Weights of a small mixture-of-experts language model, trained from scratch on English Wikipedia.
Training: a variant of SOAP for the experts, 425M tokens, 6492 steps.
Below are experts of layer 4 (counted from 0) of a mixture-of-experts language model. Rows are named router (the router's row for the expert), down (a neuron's output weights, with its number) and show model dimensions 320-351. Each number is 128 + 32 x the weight over its row's rms, rounded and kept within 0 to 255. Numbers have three digits each.
Before each expert's rows: "comes before" lists some tokens at least twice as common just after its tokens as in all text. This comes from a sample of Wikipedia text that the model never trained on. Tokens count by the router's weight.

# expert 9
comes before: " of", " to", ".", ",", " in", " for"
router:146108068166112074088076204159113154122129191134063120085200139149138177177179121123146154127178
down0:117160131107166210092133184135100136102169121135080113111145170105163110094161115108146169067144
down1:161115130141138105082141134132102167097141125109142115113180114127143127159144172120138100180041
down2:169106157136136123140158161045191123133215185148139130129115160063138074186144100156086109110187
down3:113164139068073143154058079120128157137131137100114166129166085167090183084121157083124040119093
down4:138131125140159156150110120091156131141199057130113104159106074110145115082087101114118111147136
down5:162141142073139114159109144088189125123075102086147188204130179125121099146192187180071125087200
down6:124133156131159125103130122102114094124079145096181166113134128121093105128079100125125132112081
down7:110165111158157125120114136187103100181142127124137111128169157152219165115204102141074201093164
down8:180160118114108117123203139178135164122112156163143163142196126089165141168106101145121152063163
down9:101102121135103118184115073096167091093145126111102176106132102168175129113141182078131087109114
down10:171131141119142089152167085089135126178140149133073096130105136150149141113093151123150116148168
down11:090123101134125130131156172116067185142146155177118195099107142092156099137112125073113157143055
down12:133147179196136127125220167162124173133097111121158088136135097091080130147117119112139184175116
down13:091144103143104185111142121119124143169058079103116115207106106120114170122103164102159137134148
down14:099134114110126079171156130106110111123131124087123099178148142147111168193169121143136104070180
down15:136137105109105129105122089108103163111150182119122095123116116100182054152174109115171182161149
down16:081176152080103121132119100081093067128200163137091083104177145103146183094165079144099112104103
down17:133139125125102199127161087092124130123100099081173143161132155119064085139137131100067103135156
down18:097137115110074155100096145093140074150112164093166150168132145090138073130127140138120114184135
down19:121118126076163142167107133134154138118150140142176160095112077096141130192136121119119102075123
down20:140111118144101139153103084131125121114134106118146157176107195160112072183110135085107130146137
down21:074129175143066164139115099108112101105136179101135107139065079143154172094147128098107164167074
down22:131146155109125136135112156178123108120159076206155162173186144082125157148129175137150173105112
down23:142102121126116173093136140162182156135134085105091133052130141165121135155087088132131097099131
down24:120126111136066124090088202168144131099140127121115102157133143203151105118110165149179086117135
down25:117146126144151134144098115104142132130124067141124146110132096183112133191118117136102102115107
down26:148139154144072127113149151159097106128119034198104105185125160170130069139137082092141158114170
down27:080144144162120109096089085143094126122104142111130141109153105071174092165090161144144191127151

# expert 72
comes before: ",", ".", " (", " War", " School", " Cup"
router:170121146110140087137130133174119084070112098095151092039137159061142191171148106153128103092093
down0:116090117106093128124089152139170139163185154176119065160136101168106138101064119192147145089166
down1:164142082086176105103108132101172176118161158097190073123125118171179173114069119109207115124152
down2:140140133080116165144086152131090107181126105161124126110147161141094111106184173123131134110119
down3:135132129100081098174122107141179146138143084154129109132142088085133147161150168145116099175205
down4:147130157090134148180123058045137055106087120122107189094156093116038202118121144128131096145193
down5:108141106143122117163092156133109110100121080139108177099090136104128063060098072073086182081126
down6:087147164204064197143029137113075145055183114076109181146148139122122113122089103183094142129097
down7:175127167147154176149108148084096166117185095085130124131086111135126130087125069154116164082095
down8:120163116105100134091115159127185109122138113094207122134089087115084124118132163114124112166153
down9:074176124158068155104096139080141115116075114163089143222090141103157093121147148118120120172143
down10:158133146175127137161156159131104175123159110144081087198168136173194117098125126141094102113147
down11:165144157093171138059174149119100156095080091129142107124149161095094150111167148132132160135162
down12:112095180130100113162104104157117151119128112087165141117159115115143090145168166146131171090105
down13:151093125132068145149099112091125115108139145139108133086164174126141120065127158145141120119116
down14:137172062064103079116118095155137119150121145065149122134141135145118129128164145130159096135146
down15:090097132093114055069133082186109177123115165131158153132128122125158156149097084119125122144168
down16:145102111136080113127147134077146177097161172133126128165118110141109144120138131157238157110171
down17:114138200121155171069110171198116078078099079149139049086104117156112101117161148144135100187062
down18:122061124116112161168124104122092142120134120154118093167144142159172165120157112095123140144063
down19:123142088124131077115116107161051151181147095144126146077136144098128056140206074185112143143108
down20:130139092134127144181135148099141107116130105093162176161117101141127131114154143106115095103126
down21:159146112141143129199138138170108178183144157149088085144170144125108161137103173110128084193137
down22:157165112098163132100126116191151138095132064121174168120160096173159107141157137137088120133132
down23:170127126127158097131069122155095141127130121105169100114166096110123114144129103136091097159121
down24:123168084118117120168113122106196107117107158091106108164056119143132114153145112105150146145094
down25:021131136112154130092139129133189097129124065165159134148129125092142144117081152137098141133103
down26:112128122100131111218123111151153120142092041096146156116123161112145096132130154108144129126122
down27:137097127113126130135143143121169140152186066117173133154166130103110143096115152100120132155096

# expert 54
comes before: " |", "th", ";", " m", " km", "/"
router:098121122133131102171155184145174187172108139133040072060123180107099108104216163107161126160124
down0:145139103179133117188140174130119161135143159108122122101105148067162095184115155169180092120159
down1:159161107148155119162138144101161080113166149121105186069114142126192091109126101149106168106161
down2:125115137112190123179122102105132099097095142157169144136173122152190121116135050155174118117134
down3:141120151179125119171110134103105142110152138082107119124090197113109089180144151099101086166101
down4:177101113155088227113128114203116127149109158223122151153133087124135167126110105112122156127143
down5:081146111131120112134139176180119138118165127119111171180101121102126135158079103184166165120080
down6:130177132122149172158128091100161148133084144102174132157058141147122131101137078053129125172083
down7:172102144160170143159135081130118109155111182109176083127159135112124112120138062099090129130169
down8:098094130147101106130129108162152075171122111165131172147129063136113091171104091110114112162141
down9:102058168151101064084147074133156126093098162150131088152170146099125112113156097182089123120162
down10:178087107137154132122195110092136081128110118176160080120134164183100102138122170150088067112140
down11:073091075114099169141119096219130120149123136172150120163170113162063140102100139146160112144113
down12:109135125102169164124155095136166165175171163139065192106179104193157117117183135103062215126185
down13:156105122131167134142121122111107099169116150063145135077127071137166179092171131092099103103076
down14:123120162141101139092057195161100162117176134133107217150136140166137190121095134152177156124169
down15:109140107147130128128169131071102150152097085143181085151093134078106104189120181085103076145181
down16:103139139157107151116098145071137124178112102139157068105094110100145061125112134061155085103162
down17:128132085101143141144121049141150104102127121171076123075120056132169138139136141163131106162138
down18:102154123123152141114116152110149081119152111118132122066109101134120191131110190113118109107110
down19:127116093073109108207132167166091121058096186184103103152107141136139151135106098142161112095188
down20:078116102165149098139137017142148149147143095162110118167123114129110155114124164127088074096095
down21:158171147110140136150110153101131055134080140103111169103111085122110108132142100094201107088166
down22:144154126113120127114126092132155172114135129134173146166118147127082132124115160126159092132111
down23:116141198110146129066123213143162120117130117163079161089116130158170110140139180142071149098159
down24:101157124068124178170083066134138172242117139153104167140108139111122134148122100138139139128161
down25:067108147162088172159146127121112092139161108141089112111149094092150112129099098098120223187099
down26:082144116110072154135138157110094118138145094184061140161141118094155089121101073173085079108112
down27:110105161162111117122077188116126140109138096107056114163106195162150110141161153149152093189101

# expert 75
comes before: "s", "t", " RC", "whose", " first", " own"
router:152142114188132100180129139079109087069113153105058108096147132118080133113146140077129119094104
down0:165101143136111190160075103071130098149136168147139092061130106131133143091090188097130113159102
down1:216091097168132135099158135097120101092130111099148122152148191127129173112118138132112131174099
down2:159119143134086075108197103101111112058096143110105113097115101154157078169143179134144103064127
down3:159157127136093116095086153133103125158128150088141136136129110115092115110119086146152096129112
down4:107103103123146098152099171167168085107193093123137145186105136184100103100158154118108091113094
down5:087100125151190110109177108121123060090120206143117150160119095181139038077063138127124161076112
down6:094135110132127176115133129098143129088150123105120119118120100128097100137114136157142162074113
down7:133128171124125160126139148168161112110071125077183146128141123144127148148131088142109127117148
down8:088133144164053031162114149072099184124176142120038127122104197127113095191129130162113197095131
down9:155104060091129106153149100130062122106105116101099141090134084121108157107178069142096162153133
down10:133140131187154064117088158186147082106125131164128121190079116164100147129081167148107113145122
down11:158136126127110170125151096120098168106076153100112147134137125108157149108156154093107124164139
down12:141144144099151131113150091122109070056122112117152137158139142083137121109117154118136083093122
down13:171150133126029162145080190151111141175111132187142122162159130101095120154090077143156099155163
down14:122159135124109149164094119135115124174120156094163116089125132181103073097126158129107132128147
down15:142132138169129127182194145065241112178108151146088154167103130158162140131070163165135188142136
down16:119131088152077127160106083141144115124115186168110150151134109095130207152103094136180139100094
down17:102182132088165129096195089107138136112098169158079106121173136106131154151106141164144029124101
down18:097198131134091102162116159115132083138185185136107100123132154173115173125147089121118042129099
down19:111155132110141139175173146115159122139120079088125128151108147126086123136118165141102104180125
down20:142116094114150100130099148128186158136126168150180130105108165121134074153167097132181153108142
down21:097107104152077158161104101153148132130129109150154159114152133095064129155121135121148118099136
down22:163122079148119096167123153139093120079175083093113102128152168137145117170094111115105103161097
down23:157155127110146100148099140106108127110134089065132154099159065141139114109118155147070072137126
down24:127131154072134117137134116156140155074129143149129128209159113143180136075095117133106119173116
down25:135155142170167119099091130087088096142145098126169155101129112146098148112140147125093063102083
down26:132147148084086182111111171109133122121170157118147099126132154142203114153093106110147135135067
down27:139125103229152113105089148182151158135130083114104147092110127124130206144072091123112162127127

# expert 78
comes before: " of", ".", ",", ":", " in", ")"
router:138134060111090113174112146139162198104173142142114111056140128162130115117098101147191165142155
down0:093134089183160146113133171129180112121119148124163141130118112121146202160132088117106131089128
down1:112142093180077145114134131127095147148097114151155136130088114153161215146111156101131120142113
down2:090127134104126123068191145172141087128105115092147185151104111067130104080109133182165106167139
down3:155103057125104153171077094091162121148126136081176100113164140110086160098110104152100167114118
down4:173149162103122131134064122153109123178130138124127070187144120131108186160099145159115109145133
down5:094081113068111134119140175116094059187087120098153095147131088091198108135112133073134158071082
down6:142168100131072127162100085118164204151139173128096110061112101108095093150149130116167148141086
down7:136050142058130093126083131165107127080129174170193080092137146127113141167091070135118132101105
down8:109137111132110161180183121058171141126165130142105133145082130143170163074156159180109170105144
down9:104124103102117127151061085112088162081189094114164142118130168137121163169132137106146133133183
down10:191092095170162131127166110159160125085143067118188147119088131104075071137086112109116117104098
down11:132091152099106173084140110053139123123092101133105126091112128203095167071105219164171110128125
down12:115151101144084135123118132102106151145103075130087118107146123104148099175148075123107095051161
down13:087098170189120132102154128161146159170147118156069166099108100093106134061069101141095085109082
down14:133134081155105030137167088145149162190073106069116145150174127133144158151148180144142086122138
down15:148127117115171162113122180134081032198099127164132186166130181112111114096107128089079150136087
down16:088120088114144103194170082059166093157132156119097164117109137108137103110135135122132142122106
down17:134138110118055126187101095160151141113104111126166177187134132118136072067135084108145162119083
down18:119102085154110108104091099110172184185139110160200184124116170132087184108131157109081116120121
down19:138121120100104113175132157097172109084141107180122127113138116085105126162113159088090109130125
down20:174135144178160147141134084103177112159050111080163189139112153152103124076142088107114088093078
down21:027106133150046157123177079127132161107162169158145138146115145126139075167086202148100113071200
down22:065114204110145131094156190178156148103175114090092101081146075137110119146144122167090057101181
down23:133182164171188154117109072062133170159151123176093151167150086146122093131048123117150097151137
down24:120027134130110111140136132123139161136111120107147103095145144104122135156107088104125132172074
down25:183082156140120126168132189145115087093111175075079089111109106142108142146142135104135142166161
down26:097110140040084113195156088138131109118153083085103131147132084137133155172122149135137109153098
down27:102119160121133093060078146075065110099153135129174146106083058187107180092153138166079115148158

# expert 40
comes before: " |", ";", ")", "′", "/", " ("
router:132176093159163139131124133186036096166090160112050105099115162093115202125169157104169108102143
down0:115219131095153137104147066096114109078138138148145152108105145148144122149065139121170129113151
down1:084172176176107153122122166090094134123104078166088071114174123138062166155140208166076101119125
down2:116173179088117099140163159067120113136119150187110134124075166137132109176168103120207106195097
down3:162143128202125058142173174173164153191111119132118115112067110140155123140105147139092143182154
down4:163144101170102115127139090134147072130174168163157162089174095116071110145143078205124137106108
down5:142148100189148154127154162086080069107139141073102093165094115165173187149140096165146143148173
down6:127113163094121107149120091128155158175170087136094098140154148120082152148130152173132076094138
down7:094194138160112110084121073163076096149092135198106144196090147103078132142075104133116146128099
down8:118165093160106149180125136141101139124138169126147108139096074142108146070107109128152143126168
down9:129165144154106157138154106104162085098060127130166148125109118085148103114159129122099105131151
down10:080163143148065135151135099104158118144160174074100111143141123081189053139117176087120106160171
down11:116109146081149091136090190132203110126117078073079052046122082126116100115139100138113069074148
down12:083154119110104080208171101176108096160081095117117101151072112095114157138130169148166135088130
down13:134151110102150108112085185132176083102131125155136098123141083135099129136119123169108157123140
down14:107084098124099145145125131118095116101059147092104103138133119167113067115124107144085118081097
down15:149128081093125091078122132115158074130096156105128154129140090165062068117141124089095100174183
down16:097123090149050087086127128123137153148206142133106137149072125147129118129097140167115166114133
down17:172144139150176108102165099110103096115150097150144123136132145135161168096156137163138136126103
down18:118121138091190141083136118069142145116070124131155101149109178105098085152098142158121118162139
down19:117084162101116095107162098198197113132090113124198114143149065101140117108116104138130117137117
down20:083059113163131142154116079105171093078223124112106074125106125147123187170098133097157104157158
down21:143126103093096136063154086129226199093176106167091151055120160151115122115097098107166102091161
down22:142180112138176100095141103141188101097138105196144055181051088160143065107099177172172136131143
down23:120126129103130151170178061109095110135180153130099187120156095122123062123146073125132101110110
down24:101109112126143165119147108117096105154110185118060171077149145134109150118057196142137115191149
down25:102117104118137136151100151133155078157094134094159099103146095155108088074112079159118089119079
down26:143140102046161134155171120144088180130144116094082077162163140127126132109103172114185107122124
down27:125106096181100124209129083154141129111157156120121130148100154172124140155134148109076135125109

# expert 67
comes before: " of", ",", ".", " in", " and", " was"
router:131125085142151087188163147078079168049172189146113122110141178130135131146130136154196109105088
down0:149084135140075101144101155134194157123163125081141113100204101164172155110131112184190148091179
down1:130113118118097102067122133164142134096143138156135138101183074033117068115163147097134146105058
down2:159089138151173076154120135157115086121097107091134116111140129160074075184083120175151106086179
down3:071122099154135151146133138153112132167106119206138074128142167082114127126129169079101066127112
down4:144105093088141155142116138163105110125180121161132067132153083162090135157105170177137116107141
down5:092150077147164069123159134073124154146138111049140085106064088141096119170149181145163181079086
down6:142154177167129106084112093104073113134056127105148138100163151154126108131120143183110110145130
down7:131082198146097123146080101090153109163156084123152124144123062122188132169144193115158137113122
down8:089117136147153139148116134185121101142165112161132163114163103108117191109067103112125118077129
down9:103142170176117147104116175120118149111184168157109142152116146182146150186123109088127144146085
down10:087118106096215149153128089111183110076120169118092101120091112191139112094092107068134127150216
down11:085108105112076119182094175153133134096123144101065061210103180146159130090122141150141170149108
down12:145110093091177152082154140120140116147096075094095164154128106118126105074136134120118086100161
down13:077142108038098099100131143129115135154147154156137154094122154074094094150158100065157105131082
down14:148130173110088114064143111135131099180121119193194167133105135148140150159092077131119088172139
down15:071112121080166131089134118125167100114126082146119125120091109125162145102076164161130145065152
down16:120076115124129127069154134165102138133107175137167116217090119156137153132125086115115129116197
down17:107089141159178129115113169117101168139109082119115140099112167134083129072121073065066152186092
down18:113129165084138133128173124092132125155185134131173134046121127101129198179105110059168108151132
down19:163099140132130120117154130120125124124130102112078162113142148020150152133204099120192118113165
down20:219164111150085178136115158121153171118113116125145113095101150193160159203105105108169133125101
down21:077122079117092091183089145154053098168167080169104131156163135141150109082117097155145170088117
down22:114120148107086154105104182126162140061118173064167092108118139122191074111114167137136126076092
down23:127128145121117114119146181048140173109206143091159099155155129090139106169121146168121115131138
down24:123102124105149086167129100128142159146065148130169122138128110149125123124097120115151118171130
down25:129149156101098145134115132203132090105127129173178101107103105170149169107155036152165139059117
down26:164068131142147107161159095082150161125099133124078089092126094074126048098097114198128118083109
down27:079113135142159131147081069170197119104114134094136139125131097135185137108133112081152126153090

# expert 47
comes before: " ", " 1", " \"", " 0", " 2", " 3"
router:177110096193125145135093172140084209089111148145094086085176121115086128110154119176139159126168
down0:176155114120117135138134123133147114128146090162143156094116138088135113136139136143103159152131
down1:154140115175071149160090096117126150179102136090141108107116126143097061186166160174172109118136
down2:131117113091164146151131152157107115095074119142129146161127145101068123122174160166143186157083
down3:176069144170102131067108133136091138136110145147183071148162173121099150155166103129117126120094
down4:107140131154143111116094140119118140131115136109157154068111160166185157085115122138086149187170
down5:083127160074169082121145102114136162091115139167179098120105135102083145198133169142076085111157
down6:138205103109164123126109182118182078098110132107107192128165142147086109091126127111156092133161
down7:135109162122101186123162056134120163125101146101150073118155142141074089132097147136183142102132
down8:130079144124127105151113131088137126123141098151111134135109145125130146108139153085115076104143
down9:086155150154164116114106159144110102194144154136094157141115140087137114100075146084128102151122
down10:144127107149123138135113149067117081133180158090102193135149093153139106124126101110183132198160
down11:161120166119103136140158142117154160143095139133136104164130138098125105112135155117146145126126
down12:132100099038172124060117147171149117122100102107176060202116138104160073137171133147095151178092
down13:095141160133174161168151123116100127133194080170189163125151132166053148132137118117124113131129
down14:124142095172038141112154127169152169106128123114117122128152082182121193119098110112129157068157
down15:147114165122090162156128119137178127144050059165125122157136131070122133117155139091148112065120
down16:121151156131080079107030073070148148101088165088059123174140200168148135146115158138120147117164
down17:098160102136152188080086093130124091125092153084132133135131125207116155102146152120128083157127
down18:189155157148145096175086082155107090106182132129154153165123165139136164093079071128103146198085
down19:117137147098094155155147105170125150080154117152087161049149104119122116140129090113104124118114
down20:172142176155116117166084150116145148131047159152153157154146134184132178157098172064125134150102
down21:118107123153105143144092173198162172110162209097174116134167107162150192124058103158082127164183
down22:173152127182163129140161126160145092151122100153135126085196099133167117148107121107175104169133
down23:085080166139137109131193087129158122025167160097086076156121094167131114178158119139135125124150
down24:131181167170088073121170125111101173154161131132079142102148077111175122087086102143138127109140
down25:127149065126112130154095155149159116105120113152189200105087093121103097118154104103140141107143
down26:116113184101124131168095116143117145107087081185163122138105137142131092102105124150123169190148
down27:138150168103093121145193131169065134149107097135150092094199154162120168163088159147202101110026

# expert 30
comes before: ",", ".", " (", " School", " in", "\""
router:164096092145212101146128149094084152116086128099151099078110174147133150173107115113110168107088
down0:110081060116137120091154172162126114088074172115212129205069096167153117083130157144119130140146
down1:105144140116114094125127102120110160151092159146066113135084124149156137186087097138131097101140
down2:112150136087130116115110142131129120147159074137167094082175155152160071091133112148135071116157
down3:127099139143074132142083110118161141109137142087150116109116066070147109046140123139119162118132
down4:151086097147100083065116139216137045121122112107125150135151130125154056122116111196080158171106
down5:125131177075095149135108151147132186096137110099132136105094146125129155066106109155103175085085
down6:175109089158157198087194144114071087146137126102086109153199140072129090194156111146159166132138
down7:142142098095101139146179158157114155146111217170173116140107142170091147150067158084153185154101
down8:117151129105126113091122119137100135153055147130181133040105112150110064102100090141118172106098
down9:132087120110145168102122166135093136169112091136165118159187133120172144058177152145101129115145
down10:080091145085111146169158108144189168099144185136129114154087135128139130084080084087100077204167
down11:105128034160112132140148097066130131071093162121148165163115108146181117121115100105138174132151
down12:109125174074166082134158151073090104175184155180124075065168117186095130125211123174112100145182
down13:105127069163163170106176163119153115095136097120120101112140171120103118165141169083112119169156
down14:158112103132061101097141092104154143091175168106113084104094129154139088114120121077183128105188
down15:129212164101145114122106067164141083126086055157156148088183144114139124086076106128072123132101
down16:124135104052173172088156148096126213132108081082134107215139145154100206147135154145129156080070
down17:115089138167147113103112077066143117175122135125136105107133087139125098132186189093128120170173
down18:173112137102103146117141134126104189131132098099086095084067140131119111105124109119091193103136
down19:103126133147143087146116110104061161136124123098105205166081105121177137144166112143194137161124
down20:149158166147114162051118106146130149141113180147120144179123136126106115162089152134075091147152
down21:151176135130087138122111136109104098125111109139143079095177151057194171113136122166138068118125
down22:167127096165078111102114107116155147143081108124149110187156108130148088067147140082142111139111
down23:137142142069120178146143112104103164066099148068137097134150131130134081110152165155131083113135
down24:137061156073127100138138123113074132125111128170141118072142086029094090151161119124127094131142
down25:143109175167131144149147122124062098141111101082113132124112060078116124132132120144119083150185
down26:128099122080137155117126097141136092154093084102122176086118158144124112125131100196077139071061
down27:124160093120156113111160175062143089164164169116135127080166202136113135148120156123143053114157

# expert 26
comes before: " 0", " |", " 1", " ", " 2", " —"
router:174086109153136150128087143130140196117108149152074119129158117143035152154203101110118114124093
down0:097189125105131092119121047117126101151100095133120184110113144159147168110146130178105097062112
down1:132117189107140108125132105085136086141168132092060130130092144124180117179119136139067153128082
down2:109112097082152183138164074144176082142091128078169125122169188131121126090112138114123116095148
down3:139174073193157095103148194161081074129113158133153160157077121124144124143133145127166119109168
down4:156124130172061114143092101130130119090158112116132138130116131134164098101157092096120133089079
down5:115178118159159103144109154136167164137094170113167177134097151108100176195068059108139072173119
down6:102200144096071174147180157101100096130120104140147150117146157214090116118202097122122209079172
down7:203146189170114082106122132188134108155152201103155111128153163152112104126056130207117122095107
down8:117170132080068156171125148158114167082094125181147110129123100170156155086141128142106117095115
down9:114094095118187138154095143082144033118172088126087158157167162136068128112120126129129160163102
down10:165123094126102126108102148136116112122166118133096205112149152062120122130146160154176147166190
down11:112089195165125186104134172104099152092133056131117089142153143132074126177139106127140119126147
down12:088100153133114158104146149167137121075132115128140119142151167132133117140160164146179120078148
down13:098103078145136106091098128206180053131115148125160128141114126116095102162094144138087097143115
down14:141111098178117108137124174112127106108154163090093079105178092127156094109129144134105149135123
down15:161105127165046100152108166140147150102119168195145070123071142147081157120124107093173100121129
down16:116180117162075150170107154105165110100167116149091131147136116166180143152146126120182076082126
down17:117103107129125143152063164085136137084112204115092119172134118104162112171119170159163171189111
down18:057154123162109148121081062139132096094115118094105159149119116119076170133094120140101165138050
down19:110152115159117148132157102132137125152141119203155181142148099130175120118075062132105099139157
down20:064153106144127097146113084121100107156120192104129113144149099106122177141132132107167122136101
down21:080115184187167150146203144153154084152134147103112150194122116127141102080132150157067144114127
down22:116156157184138177095164095150100109130120070128089148106174136213153061144083124129058078100166
down23:107081151173165103146065114097172130159140081087089111185078095113173107155143115109132128158095
down24:119144127103125119103150116145108120111166124121173187141070101138145125167134082121099124118189
down25:066094125162161128116091117129102170181192100084083151168104129116109156146093137169109136113115
down26:148088135087140109123122072131130136100109072154164093116119096119150109080061150106099109128155
down27:122173134087131107099121181160139128171102139080089137103088164161099106183165121123035152116118

# expert 59
comes before: ",", "'", " (", " City", " State", " County"
router:146153143117162087135153180138089177155161138151095131086154119127066169148221112166102126105110
down0:113171186125158084176126185120199116114110180087150185150171120138141132114072133062177183144133
down1:098156217156170126166093130110110130168113131115128160108118150131137154147149128162131115190134
down2:123174112162136102121144098113150119163111145160142121140120128159104101074117180118159136159155
down3:101088138161157085115182120163110064091113119139123171119145137083129096164113182092116119190138
down4:162156110149154123112141170121104116136191110136107185119164159162184145093100153133162153124176
down5:097094075144080180156145104092200141078123165110152123111108137177131133146117114148138177154142
down6:203189117148093117167136114129122094063078141153132154110130151129149106115149150115190152149098
down7:119119111074074141143089100147155113119114110120133109134128134101134104096110083120143156143160
down8:148122174165098139125153106117161160163124102109130155128179117116127151135144136160130137165102
down9:151139115126099128141098143156098216089088131152105165096148152115115189169138127155066095148091
down10:101086146079126180135129133098135126137108175124123158226128107178141080158111150159118144115099
down11:146168158178133136106150130101116157138124193137110142154156095135118132120127179085157093086098
down12:083087120084114209143027135174114104132167132129155111097148131122128139051114139200042158071134
down13:143103129092146137224113141067111072114147115111128112101181075123188127090089142175162074113087
down14:159108140104157066094071153083135106129169145130117119103095143125080134190127159084103162108167
down15:129124131146171135086190053175150129132146107117144171126114120147104030101143164115156108116161
down16:105169107120148159138137190105137141077109126110127162155120108144174086174143093060149149118141
down17:083136136122124134112162053175077118158138101127112135121134137092117137124158107104165119059075
down18:121105105138090180170127118068113139136080104131150148066104117136132148140165061158099107148106
down19:114058074168134118172089143085186157156147137162163087150077094123136119093086148090140088153134
down20:091115147124084124111097090145146139150108140139118129171170086142177103107176152130107121116130
down21:167084071123095089111158075097154112159198123157186177118121136154085167106137155152103154171135
down22:156137051141144120142103123179143113177127124114154151115110122071146107110098173063157086115091
down23:164101094128163151138151109144149155127100153100104110133096159151101111095114162076156154160160
down24:125130157148140178099124124160147148168139119079077088067103157084190153112157152138121119120106
down25:161147144109122126099149210167140145234155142220137083140124070200099147119131092115164137120150
down26:128117120117197114130147124125202157174144142144155109171146124154132143164072111080172143078157
down27:167154105104068134169119116112075096126081143138123152134148149153129070097093125110098149143112

# expert 35
comes before: "\n", " |", " ", " 0", " —", " 1"
router:166089098188144103125124148068144083144092136136059148148118114139130175132159111123083087069190
down0:114159143149081139136142141090142118142169143120167125127122100148142106139114106093129127168127
down1:127148124105136121132123159065212163141187082142101176154115100165112095164108188099105135152124
down2:158133080150145130116128188189153138168106171142141134167108101135111154161111134136176145105106
down3:081158159144141172086044121116129168151132101128064133114162113099116082162105125162121152141144
down4:109177142133106174120044122086154042109161121200129147108127175154146166110182123156103135148136
down5:149133105103123078192137108095109152141173107081136126148152136177115096086126107163125158113106
down6:121085100127097152155089113080102115149130141167117133113152113129164146130118142150149160194116
down7:145160098136125136129143105107110171143123104141076069086115162132191082160150156133186119097112
down8:120146134166142149129121153079170130114135073146111124154138128103146136143194146149132142078139
down9:144087146107096132090161111186082133162167090101103126089141105162142168098118134159094160122140
down10:138141138145148149150136117114125145087175076139137091147169155151054141137154157161122165180092
down11:082143138149147185111127136184183138093154121102146120120191125108153136114145166120136121113116
down12:087124112094127126149109128095156126132177137093130139149127125201142163127113147104164129119141
down13:107108147116152130146149150148152091086138127092145148194087122110132078087149111106149113166141
down14:113124086100172152143167094103089097088097114139149110102166135137156125171164180143126153076044
down15:105095074196149151163154099111154105102125100113113196086021110183116106088153154151139128089141
down16:065101127140044146139141120141097122116108107145121136103101151143144149104065180128117137130122
down17:087133088128103057132156135095116115138127119128168134133148132134132170133148119169160110114127
down18:167138162104130160138120078161110128045105140115163126130091116112099130114101120118156160135083
down19:069162125131146097110138119113128108147116117195124101106128108193128127131100122146161132110140
down20:144142106152106148155107136138091121141141074092125148128178170168128156137116115137139065186158
down21:141134171132153153112138112116111190091059096132173138103152149115082112123068119108101105172157
down22:174080122127121163126191129131145171165059076124149077089141181151126129113063186102124087131127
down23:089149094173114118120146154155099142126162175085191136154116150147168123136119123097143138104120
down24:140144131050127099120157139154104088101132165144141070132092105122158115131122134123117100109138
down25:156108131163209167135137115149182103158133162122151132133159150146155205187112118153119175127085
down26:127133074131105103134135130103177102155190209135134151114135111171105130171121115079118152085101
down27:062083197119112156138153080160094065088080074127141138098107152070126143082118152102096105121095